Weights of a small mixture-of-experts language model, trained from scratch on English Wikipedia: 9.18M parameters.
Below are experts of layer 7 (counted from 0) of a mixture-of-experts language model. Rows are named gate (a neuron's input weights, with its number), up (a neuron's input weights, with its number), down (a neuron's output weights, with its number) and show model dimensions 0-127. Each number is 128 + 32 x the weight over its row's rms, rounded and kept within 0 to 255. Numbers have three digits each.
Before each expert's rows: a language model's description of what the expert responds to; "comes after" lists some tokens at least twice as common just before its tokens as in all text. This comes from a sample of Wikipedia text that the model never trained on. Tokens count by the router's weight.

# expert 51
What it handles: Name and sentence starts. First names and capitalized first pieces after a full stop, comma or pipe, such as He, Richard, Mike, Ben, Sim.
comes after: ".", " |", ",", "-", ":", "|"
gate2:121163131123165159097086105144172132109141085187191126096152136157092110098156067109147147163119105138097155082118079109078121173106082115143089105135128160214170151131103074099143183137113186112143141156156118095100138138093155072151108146104103137098099115143098135076121155099161095145064137087096094148154084183140127168133165106060188145173064126182156155137107107153104131148142
up2:116080130115126195158120091138157154135152174055118086101106079177141098177125148078152131194140090134141174146100190149122152102129089095160124176104122131091097080098096158176141121165178120120105154156120190145137101114126097109107100133170125139136164180107207136104103085098129072116186181140099108150155127100147164139119061134140136091069142103135143100123061151085114117107165
down2:115117088180098117186081126121130154104154146068125143155100143086112147103127189106113112118098159122161127165144149160119127137133172152123177126096107160161113161146093141125085141109139078152120121106181118074182114155118112168131064187157162091168205106137157140084194203100119130152171146049151146099125117068146129194140092097069096145100091137067134101098134137142135146133162

# expert 15
What it handles: Prepositions and verb starts. Prepositions like in, during, on, out, often sentence-initial, plus verb or word starts after to and and, such as post, out.
comes after: " to", ".", " was", " and", " not", " as"
gate3:134106089139156058154149088103113166080119064141115098159127104134153089150061112139156184104173089154158088120147121115162146078155118106143138132099138056139168161117105156082072119143105140118077153119139116162140110135136108132071133130148112099144166090145159152114152083096183123086125153142162095055179129156197123102103153108189071124116125209127084099148092126146180094144164
up3:112070166088099058154135129104151103133130119113054097063098124133118144108105113138136139100127104106116147099120129144135109043187116163066060179157102139126151154113083131136113138122167110132151144145142082105118195063109190193135161178143145177142157142204080153145060069152134115127130123130131114117141159115134158087115199117154091096124134136126078101136105108103185137141121
down3:100159155211132070193152105118126118137168129107146114132107110090122188117139079142087163197121154107082142083162204136148123159115162073106146173125141175125139071149100139083168046077064056117072111157119160097118099137149131135115131106074156087168139114107118087092104110134152159158134136159115115118105095101111117134092088136120110146121181162127148080120122169103120104104079

# expert 55
What it handles: Line and sentence ends. Line breaks after sentence-final periods and headings, plus list dashes, table pipes and heading markers at line starts.
comes after: "\n", ".", "==", " =", " ==", "==="
gate2:151133120111081129143141147123206133153145162117133120103151099126198185163161107146151130127080094166141095130134171116098166097125108127153189093147140124107108117098104078107126103215121133166073114114125140181123122128173100107119091164164119116100123106153156136148156255075123101119155082127101153161171112103178172148148149201210160161164136149123153106127111112099099158114127
up2:130172117154149090124130090123103180163115148107116138178126166137123109168092110140113121132145188126124175149176100175084028118101096149085088132117121180122114180153111159066125057115127073126070179141117142094116100095092128176083171120106153175130173162157099155110141097152124210141160148141128122072124152137131053156137110116113097162099173141130133182142120165165113160166146
down2:110121105145162130127105096104073161088128166130154099155100187146089089101109093072107164085139150098144162081139107149125138121127137149111057162154164128116101163134121154146090093084139190092209103131121093069134170126129179126126129154112141119117156178142126139085101000125124118150138113159128125109088137170086079130134139054108116097071122101123114137132133159157148099155086

# expert 25
What it handles: Capitalized name starts. Capital letters or first syllables opening proper names in lists, tables and credits, such as K, Gu, Sch, Mc.
comes after: ",", " of", ":", "-", " and", " by"
gate2:160087151116199096104125122127105109188013098160142135152219096109111109115167100119149153074133106088121126124151073125159131159119069112110185144108154096114134137085131044116093121151144164160152126128104109166124097158147149157177185138087126071130132132163098154112205150116142135104131148108159152099174112125112066124150161149177131116099098096159108157115101147124186117101136
up2:135135088143077168154146169133162150107094135134090162110127111146104121147092153148075140145101155103115123157118147155166065138203114160173124133077094092106098087170105168127150126159124132135087203111200144136118125132139170107162109159179094144085114107150085131147119096130177099173161134147176079112144125133169159129099024118142179141133080161137127205147158186134095076154109
down2:095192142104132058101139125183193132100099156129165096174097163142050148111057121108082147130114072130116103162131132102076140144126105098075112160122142130113110155158203116123117126177069171176137119151165087093137144056136125188141148126092129085155136090119070127170171083130093102082104142161110154121105143101108106123171157185131095150164127136122160082130113120150171169142131

# expert 53
What it handles: Year digits and period words. Early digits of years, like 18-3-4 or 19-2-4, period words such as late, mid, August, and theology word pieces.
comes after: " the", " The", "9", "0", "1", " an"
gate2:164107132132152148128093106083129118125179120109103165132141115110178097162178138142159141144116151126119114095209118181160110107146081117151102087172084140092055116146121161097128121082175137101074144093097122096129070121155145073101157125150099095191121149081179080204122173125146131112064162160157113142115101105090146174138136100054109121108127127106131159138192156182098070155132
up2:127163086137128148105140083103108121188160110130122119093092128157121120100087120095087156086118149107135104128099082131115133140154116165112114144115133171116112096062074123132126191171130087123160176082155183098113100083150082156165067145167214144098143153081243102143133099156184113123155128082128157135138144101129148078162204079149111138136102138094098088171117091116130114152146
down2:139166120089122208150106088129141079152106140119120182130174136133148149138105151164171125118115175183093114103080129118096117087139094131129065154144122166088105080121134184118135148143129167133093108069112080129092126089136153105142124103103135156076119122111167077153142152202168112036122114123126110099096095180076062135204101123172142129165171158171168168141111145165100088130151

# expert 58
What it handles: Music and film table entries. Table cells and credits about songs, albums and films, such as vocals, bass, guitar, film, favorable, and record labels.
comes after: " |", ",", ";", " –", " a", " ("
gate2:142096127194050126124126107128187181156147090088109074126120146134147116156176120159153158110184128121067110092175155105118156149099106167171126113116113155130155148070082086096132126127102169098116094124087191120181127116118097116091108126170138140153120130118131157096180171083120089147099113071099084125101117115153146089102186139159109179129105121100225110053112119112088137177128
up2:162084145194120158173124106166149120083082108111087100122109118153136112168100103159124111164122166070173139138123117131157130116167162156168076135181143134121163167118108076150162082168094124087113110122097106132061094148082100113170136131175162064177157068092114111111117207069161161153124112138113114110149105154185086088087148161126109153078132183151160107092100101129142182162136
down2:163077125168103112111106096082159150059147104118130086153081114162068085156105106135136092167182128145102157147168120119109093157095151115129122133137150126227108158198143150151080082098156130143115148154170144178139143104137140076128137105179084050091126132098136123177131196083109114150146124162188100111171083150137087078117111156124102057146112149117125091110116120091147175126139

# expert 7
What it handles: Determiners and modifiers. Determiners and adjectives opening a noun phrase after a preposition, such as the, this, other, same, main, public.
comes after: " in", " the", " of", " on", " at", " to"
gate0:087139108160185147119143113071127124083157139058077089139164096122123115110108151145141076070135162137119148137082135082109153107077103141131091171101144142154136093149161100118128162103175197132096159083114155049136119156070150112053161127156108121103098115139157145146118172156132123123074116096095140126165018124074136155114131145104161100161179181160149106096138083104100115136101
up0:118076123110121118104099150134154119099117091147209120088111177194117161105128089086159086070159142133160097119100154131105191169113148127160161125113089091121144098121181078151152082159174131169110123142073163118165123125130113109150057092205170081118134131094127146138140140110127059104096078111062146153164082117102127103099191164102124131107133125139135101066142095134157069094130
down0:147102148133075125075150140095114131148084088201084125146121093109138097137192102121143140141133118142119120126155155136074173119115121173193143171167136131161128105181099141104065198143125097091109100111117116117100186110155124120179178131193125107078178112163170120114184166084086156164146146122056112149116180147131178123117113120173157123132114086065105105149144151099113156107050

# expert 44
What it handles: Articles and possessives. Articles and possessive determiners such as a, the, his, their, and the possessive 's, introducing noun phrases.
comes after: "'", " of", " in", " as", ".", " with"
gate0:125173123139180119161082110156168137214154131155094164107139093099132082136113129160107206089170173079145132127099125140120132128157140130076132124068201068077188148116098115099125169131106091166133097147141128117114072158156122129117132153165143149103079133179160121120113122101160122090135108146106015081154127169140111115053124135111172170170131185133133141133141100106142166122110
up0:109157056160091122122111115114159123117159139117117118120168105148115112143138185103140114112130182074095091146143152178089063129109167138133083100128106074087078185132114092108129136131123102111103086141106148136203088106115171077107190124142136142148085106142113076115133124072104104052120094124140067098123116139178093133087165187128115193148070086079133210145150108112107127128142
down0:091194127125140124151102111111130084106192111121084138157104129124165118171144150191133110119136179065134125148088125158051101150165105111082153144106114093117161124175091116132150140154123085169158122130141105106147114124143148099080118097137159128119080135088187103102131068170211129138125070171127049107106135188159135098113119083123180082122110179142121100175171113106102127051151

# expert 50
What it handles: Pronouns and auxiliary verbs. Clause-level function words: subject pronouns he and it, verbs was, is, has, to, and relative words which and who.
comes after: ",", ".", " he", " that", " which", " it"
gate3:108124135070104089167146085162109148123104097125189110184153137158111099109113080164127152145130167118134138119114154125165051127162139119188092126111084167097132116166126145143085146143130134115173137158165101158088116119125169084079121155124165137153083067153180137101176140100167123085069057152126115079168163132103080172177161093141108079115184131155142161097084171150192104108161
up3:128155072116113090128137097124186104098164113137119208156155173182129135087026064149140157081171188161129102143121134120157116133151099166130118122151112160111073120159118158166116138132120137084113174102208131117087167143110126102176133103145045153169156162173127116084121133099102134110152166157127097116164150136145126139131059135112118154092070093084078125175103093119158147144115
down3:145140145149095089091144136134201129126038109131185128146125128079127131090135174123165100155154135153135158126109051137163153075134141128122166161100129084150164167041168116166133087154106088097173064127147157144219111135126164184119141178101134155125159115163124063162164073150137154110102141142117132109113148104171123120114076092137150110116112172079128134062129164117129161167123

# expert 56
What it handles: Prepositions and determiners. Of after nouns like number or amount, and the or these after prepositions, as in number of seats, at the University.
comes after: " of", " in", " for", " to", "'", " with"
gate2:131138082191174172081120118088137130157152149080118137104150133152106101129177222071110120115110148105143127118135051112122174105144147111106137094163154108147124121183164094126132144150043104103161105163130140141082100185154151148113161160082136104141163091121163086155172135139118113087155185059121166129139130161119118124099159128147134244168117136136111143190103135167110143101140
up2:171095142153142143097198117138098108140103103067151121075115124138105108065138139186136086071109165190141119167150172147112140140172160092084119149134112138122073058108088130191136134134141180153106139176112151158133123139181129118098102193173138150137108169135171124119128097172121106180151164088117146138093052147045131134067108105089125129115130158123121100119095168059152099120123
down2:105099094089127159103119118121104145115084147140118085103141124154115127099096152143157087105105136170155117187149150131132178165108077098113121112094191157126100131108140099086167153086162090119143129133139139143165141113064156106114082169080124115135211156157118176092081177161143132169051098133154167112120107142050136107192115164095159122136113141119202119043150102123142082153063

# expert 33
What it handles: Table cell entries. Entries in sports and election tables after a pipe, such as MF, DF, ENG, USA, Conservative, Labour, and the pipes themselves.
comes after: " |", "|", "-", ";", ":", " -"
gate0:116137091118160152086168079101139161153135136113078195076129088063129086143139117098133170084145166095099160098128114141064139129153091110081138164135149160185101137147117097126129123215094127095087119163171115104128112126116149211126184199185153152100183118132159178088085097095169099111132117153158094141146120130123181123136119140127082075161086142086144116142138143084129123154179
up0:144160133115127170058120051124152164117104136082085159139158143105165128115103122081119124081140182100091128184110103097075162163065099112124129121136126136137165102133097089081109127217072152143083148125118131128152153133136129157145141144136230153104141125105176212081095106056189112159075133172111136176135120107121160120148126139115098134177112133112172123122128092111129112169154
down0:135210115094104138127109152150149088149096105163126155154068106109124098113127214099177110165137160071090178065160106087147087144119139085124137132144129137160187133120097155096110145099083103184151117181171135156133135145076148132120081138081130120107100168182161159056136100135109121121081146151120166123116183108147149170152112132109114162125121166126136151197160093088099086203150

# expert 60
What it handles: Digits of years. Inner digits of years after the first digit, especially 20 or 19 in dates like In March 2025, plus month names and born.
comes after: "1", "2", "9", "0", "8"
gate7:076096166130122132107141128125152127163133086030141126074121088100151160118114078131161074127073105201133120042186126127125175161135125159113168094131168140127073135103120163157173100152109104135094165142176120087154106142074147127152111114156099184114139189151175163169112051162100183136133117131110114113133092086093189094092130127139121139119101113125157114153107148096085086094137
up7:179066123144074142126127120127141174125115173105171111138136134155120156123143125088065109133089222167093103154057190092120148136145162160062099140122112189153145177170137122109137090119057143147172142099098127106134125145101162114057103151152159163131135095158157116179157153112158117112154154116103150115221097126102096120112124154119139134138102157162136169161144116180203129078124
down7:131184165135112106097119109129140086119153104137136143182132179171137133180121147090171145156145134188082131117167141139136146131160106138160089152173132162127076164135117086157216199173097103128065103127097066112130129119067159111131144100054133092122116117081133135138075084189105143151112199145121114158164086100156090131143141177114111147140145078089145191088138130082135172118124

# expert 5
What it handles: Ordinals and count words. Number words and ordinals after articles, mostly in sports season and competition text, such as first, two, third, final, round.
comes after: " the", " a", " first", " The", " second", " his"
gate2:128122112115082054158113150147108084105076150168140081134096137100137124078130073117122154133130113018166106118126143127126103158110195095116146144078150149073147127161183109150117142140058106145140141097074106226102146098121077057123102116084109144132131130113126096141138156170123144083132180056153154085118198088139096138151187159143141144122129156093138121136116132136151154131133
up2:088121054111121148154105101132131107096130137141200159120108099121144169062126148150083116150124105070093140145138156171115112149148167090055188124123129143094136086101106151133073114176143131148120128145052161107179112114123104070092107119096079155165139079131130118127070189173150108146130151071118145071169182194094126125124097135111114205148083088093124116143134105123129097167103
down2:128163083198190124123108104100111185136189162115116103105119135070125151137127058173101193114131138150107110095172109130113152134131140124158197178121120142113170105113101121168038135148121119149072088162123152119142130154141129108077165129184127171125161147146149147127150095098207194095174138070149129109137169122119145144093068120131169116127161133071160095105105112087149082142093

# expert 61
What it handles: Lowercase word onsets. Single lowercase letters or short consonant clusters starting a word after the, a, and, such as h-alt, r-ice, kn-ight.
comes after: " the", " a", " and", " of", " The", " to"
gate2:126089088110162131141148060114149145110112148109122103108110189161088195106151118178111110095160163133167137163076077116097141143112065133154088126138135105183095148108112109104159087108120106107136133113152105162131159101093171129185167196140146133169141099170104103160145075123187102137114143188146154087112156109134107118163127159092115142056189060145182118148083199083093105142149
up2:171114077142148148156111144133166162074110133108163128099167124104139123104050185059194098090137182040101094105079104123135108174180117118166116117098094098109137118139125070135114125115140095066138127066107127095171185109187121144163068128110109127126161089138107080139157159152175128168106148113151133070113144098150100127113163124133154202163144140090144132180148136100123159155119
down2:184047090134153148143135101100073127118127184127154133089184130131185139097122093133089155181143095124091082088123113109068149086097176190128136122126135166161088076141091168110115088117113176113098138112075086191143117153148112108109145074129165119107077140138159110141135135104157125155114131178187110095167134122100119071124136153153155106127081150124103088165074175057092094101149

# expert 21
What it handles: Numbers, units, name pieces. Digits, decimal points and units in figures, such as million, mm, percent, kg, plus word pieces after a capital initial, such as cous.
comes after: " C", " P", " G", " D", " c", "0"
gate8:127105188079145116136124145128109135185199195125124157107129095147146168179116156112117145128077121150059121120149135164151079093125169105163113133111056145132103097161124074083122131099071070126156091161089091115095163122143149120121093161153095054170204138139119109161171116176146151143169140091128123110109121118151158139126118124152096187141073109150089129155174135179088074080092
up8:165158110045128136162140111088168144132125161124103095115141123138202176131111107087123205155119136173114150147230104128134129083076130131077159123168135115104047156118204152085191118134105152151116104111128085135152116129126104113156143132142074156187144097125148107125088082119113070136219108112161146106144189145154105139142126117096143138089110163107107106146116153146129156130177
down8:072129178081121115132213129143128098048110089124119106132161109122115177081108090107090170146118182127179129137121117173112141163155148117088108104139162106180079123121171112068176105161129170129107124075134086104146167066135123093137118132104122078146143116153101127136111074110088060140095140165169069161112138103127109130123145118110060157056134143146156140125188091074137104154085

# expert 19
What it handles: Table and infobox headers. Column headers, field labels and section titles in tables, infoboxes and lists, such as Year, No. in season, Species, See also.
comes after: "-", " |", "\n", "==", "|", "==="
gate1:077118141107140171108140131115052136183136150145193172113106170113089151162102161090150176136066078141115164121123071086136127119168120098132135114167134125115112130097118140183124106180085140075147114117169118077064125152160111167176171085057108133138119138134099132123163140136211093116150170069133140169160145165116124116130093105109110070126149125087146093054156155100174121081138
up1:119112141184120127110099121118165120087118149133210127146124117121111130086130174122110127129145113197077173174191085140107209120166080119136081094126103129158067175115065125164156112142143135166133114114096196081093126181126145102077095131147130155126092103097122149106144076115084124149158162134144125106179137151174181194074140193136102097087163122095132098131126155100067111130157
down1:124140202101117158128076147101071167125122078130074133110167099184121152138139104084083186129115122164162178147081113154171108122118125134084159084127172179133107114036104079102171145149132120115094147127123112156091141087123137102188083131083129135109107151122088167126116080139116162158131129130162152111066122096053131104106157113126079086131047124152124100062115115115098110113171

# expert 54
What it handles: Past participles, main verbs. Past participles and main verbs after was, to or a subject, like used, made, played, educated, involved, managed.
comes after: " was", " to", " and", " he", " is", " were"
gate2:151144097122183140087140117138142099098187072121205171087135103146135147126113096103141152119175164142141174114144139122074117111126092101151142134164158137168136125112126153172089106109069167117159113084122159180137176142128119131171178017096081155160159165171149108117109156092138167135069068105184132161084168143121116117112128176126089133147165103106096171095096176139145149168174
up2:166064090177098133191131125101140154122100157108108133128189177092107138070154151118066131120135067160136123148150115154120096117141116135149123107128120064128172121111111090104187092113119166085092139135102180144138089105174092116121142178095103134089138157132112080061089091174092126136148120145181076114157140114188089154079126097179126085116078141088127117173064197144166133131113
down2:103078118125172163149132112091084103166118150099077095174172152128151133111151110112154162086076098115120056134063195170092142123159078093140138159078106114090079076077100112076149161085140128175093167135139142126114131082124134153107155201125188172122123103120131137176130105181179098149169102147111141095147108185151136076155152077087124122149096122145134101112101141139146133065103

# expert 31
What it handles: Table row breaks. Line breaks ending table rows and list items, plus table markup and stat headers like Votes, Pts, Goals, %.
comes after: " |", ")", "==", "===", ";", " Team"
gate1:187092119181094102160110159048159114105122182177148077169146152089109191089101157146132117123121111105108124081163150105125153052124166120107141154159063115138128134153174099140104127155092153099173138106126150091160161158129109112121149119124117130132181096076096100155239114123105095168129078106109104151161153143209109148147146157157122207099117137110128112144142155145074127120156
up1:120143204101080157105146113102104161162144122066135144140116099126181170087096075184155140171123103140159097161159158120145080089126168186149137083119147078100151110131123083102160108070115071176138135117115152149175147158049127090127134161161137126134130170131124117118119126124130160116146130150178102078176120117114134123170103056056108141096158071139135183114157135092136157067067
down1:080120074119090113122139116129148145198109111103142150116146123141166151166073120134131129119145150104154089167145139093077150133091140078132146153113101138153137158156122139148172076186113110105141112131151079125156146115215098159061139132112120105103077137137171149116120150160142136126098177198112155159124187052108156112144101158086064096159116193073086160124082068150098075072126

# expert 20
What it handles: Word-initial capitals. First letter or opening piece of a word split into pieces, often capitalized after a line break, heading or bracket, e.g. M|ary, Z|hou, St.
comes after: " (", "-", " \"", "\n", "/", "==="
gate1:116122103113133068068136098120151207114146117143107176126174125114179089128080123108147102138117134173136145135154161113089147114150108128127112211133146132105146200125087121140108109111141148207124138144090143123162146158129136109124168065185156098133053145208133115108132117076117123087201059120117169104085121136177151143150150140169118107127138151172111133128084188128192150183143
up1:100194175169114088157116144133107141086128084134125089108073131114103135149147128137075178111120130132121135115097122178126131079132087162087165092085107125160226119128153101121108141117081084131130084150196088147126170100154120137153092102142121088131141136102135060098079101173152086090122062133157180067122093095130173053169086159129114131126098148141111088121139156167087086131171
down1:176129103150106156082106110092146123174112141080138183114180113174123131118129114126178149149115131120133122118122140087139055043128143139109207146108088149182130120045130089136104136142118104119078157114123176114126120157131069088111130105065134148157126191176140137155147112196139168119090121129063091175137139133065153075152148109139165144129150112086153098117110145148122107042171

# expert 36
What it handles: Headings and infobox fields. Words opening lines, list items and section headings, like Species, See also, History, Born, Predecessor, often after dashes or ==.
comes after: "-", "==", "\n", "|", "===", "See"
gate1:137117127143101139175091156134123144094131140091167150098111142107157135038137181163068118140139149116096103130109139095115131058130160092169117145160152108106134105159159074076123162082126161156151203080094110071135163115120123101160126190124129158144122092160142076132133136135159164115117161094171154079134108130109111126153119124075214173178146109075083170072062066150130122125133
up1:083159131159075114097056127144177172133143158109123181138169079118209121115159149080136117070160148204160112081093114179103142148128151144115136107110140109085127129130196120119165137124131096140165145137136093119162143103098156073127111110120087108101156128149136187072123174118164107097118089110123211167153095084169149109078128146142141125178122125167124158079095105160076136194111
down1:180131155095110126082165095112111136129072131144131092099132108138143145191186193053130148094144120153183109101165081139137063152086175140152122125067171069123101081093080104152150118145111177174125176133137092153121161151112154121128164115160116112134150168116108136131092137255165128112139168105133129113121108089137091135164161150121117057137162113142129134125192129106163146109139

# expert 52
What it handles: Codes and formula letters. Single capital letters and digits in chemical formulas, SMILES, database IDs, ISBNs and unit abbreviations like mm, ft, lb.
comes after: " (", ":", "-", "(", "/", ";"
gate1:162194136078092138154112121082159134142206150145125140141150146062129110079088152166142103148123094119073157064094107140150141090220081131128130205120146155135126131124126087185085175133149146155092195166099130093147127122124165055161091158144132110156120123175100114093146157147083096142111106114132096145180126125127139179087128152086144180138154121138089165095147167143071134151122
up1:135078163140138101137101147184110149119148081132105133095182145133168160099119045082137182111121095126146103135149121063196102172156157103179102122173174127133176098103105161134092158163113142102154107117073149169129111133153153184165139145203091146116087150093123151122154139095179137155120188154141124128127042103143103085132074111130092113144099108111081150141137151195106115185154
down1:149119123179144043101163140102148130190150130110134100141128086169119143134114168103102118148126077174091151145155124065085113153181143149080161091133105207109146145126094115150129200095175069150087136163102139096132067140157068085146155094119113143061086143129168125165104051151141081098190135091147117164137133158120128163117144160109130134150094134094128081086152096138143096166120

# expert 34
What it handles: Place and institution names. Words in geographic and institutional names, often after the or New, such as United States, University, York, Zealand, County.
comes after: " the", ",", " of", " in", " New", " United"
gate5:101145130066134123195140145088144155112079092151121146134173176202123082118119099074145105201113177138192140098116155086127143153170115171136110071108130141132177124119096147104125125141124108165094099089128136162135156138094141167172116096161128133128130100162153077154163180078205116117121160127128116129127093132103237139132117116161075153110083128128144169146094080149164062118107
up5:126128166077110062109124083151118131190080087163129140133111138129102110187113141081084125136101107171143144109168161098119098161135139141104132144182151163122129080114104110129157128134104115145103116152115143097180104130075068158156092111104125175122125127103098135139162102209113084107096159119159108211138210133137041174127099108132176130119155142119143167072054164165075132131161
down5:142162131086137168139152108158047108141084115146029141149148128139141098146117102145171167160126123122173086132099085146071137112127113065069094119132140144125148136122100138062098147078138143060071064071085092165140123107103125123165100143106134108124149108129121150139077156152100145169097187129140045107126121157095071158127173171105056135110135118123110141124087180114126112159138

# expert 17
What it handles: Song and title words. Words inside quoted song, album, book or film titles, often pronouns and capitalized starts, such as You, My, Love, Man, There.
comes after: " \"", " The", " the", "s", " and", " of"
gate5:061142104152174121103155131080151110141154117141125091121097105119107114167132089126128133161126174137113137106095099176092065102107062141114078158078063158102137145191113130065078125123100111170096118071146143148112152157145118136072134152180123087160168098135158148174114164106227157105095201134120181086130115130165128129137130109120108106152160129134179134051125119129110117168186
up5:157136136170136164199161105147115148134136097085200177162147136125132178160120156164095158106195140129171133153069144087131090171174158113123113122072185122173146124125126136092086070123107136139145141077170149158184143167099120111109169155137139195145124108156119144171151093098084107146159103089207135150124161141119094146135138169112178154103179160122135138151122179153103154207095
down5:134175099113154092134090097172076098122174153154160165114127120122152142159095148105074135072092118077071091129152181126149156154128099078102117181071109063210102105088093151112105124133103150082139085099115152090110186104133073090100157153130083105180066133144145184089128080133097119126146166094160176118095140118147121133118178102122157144129180111110194147161159142114130133098132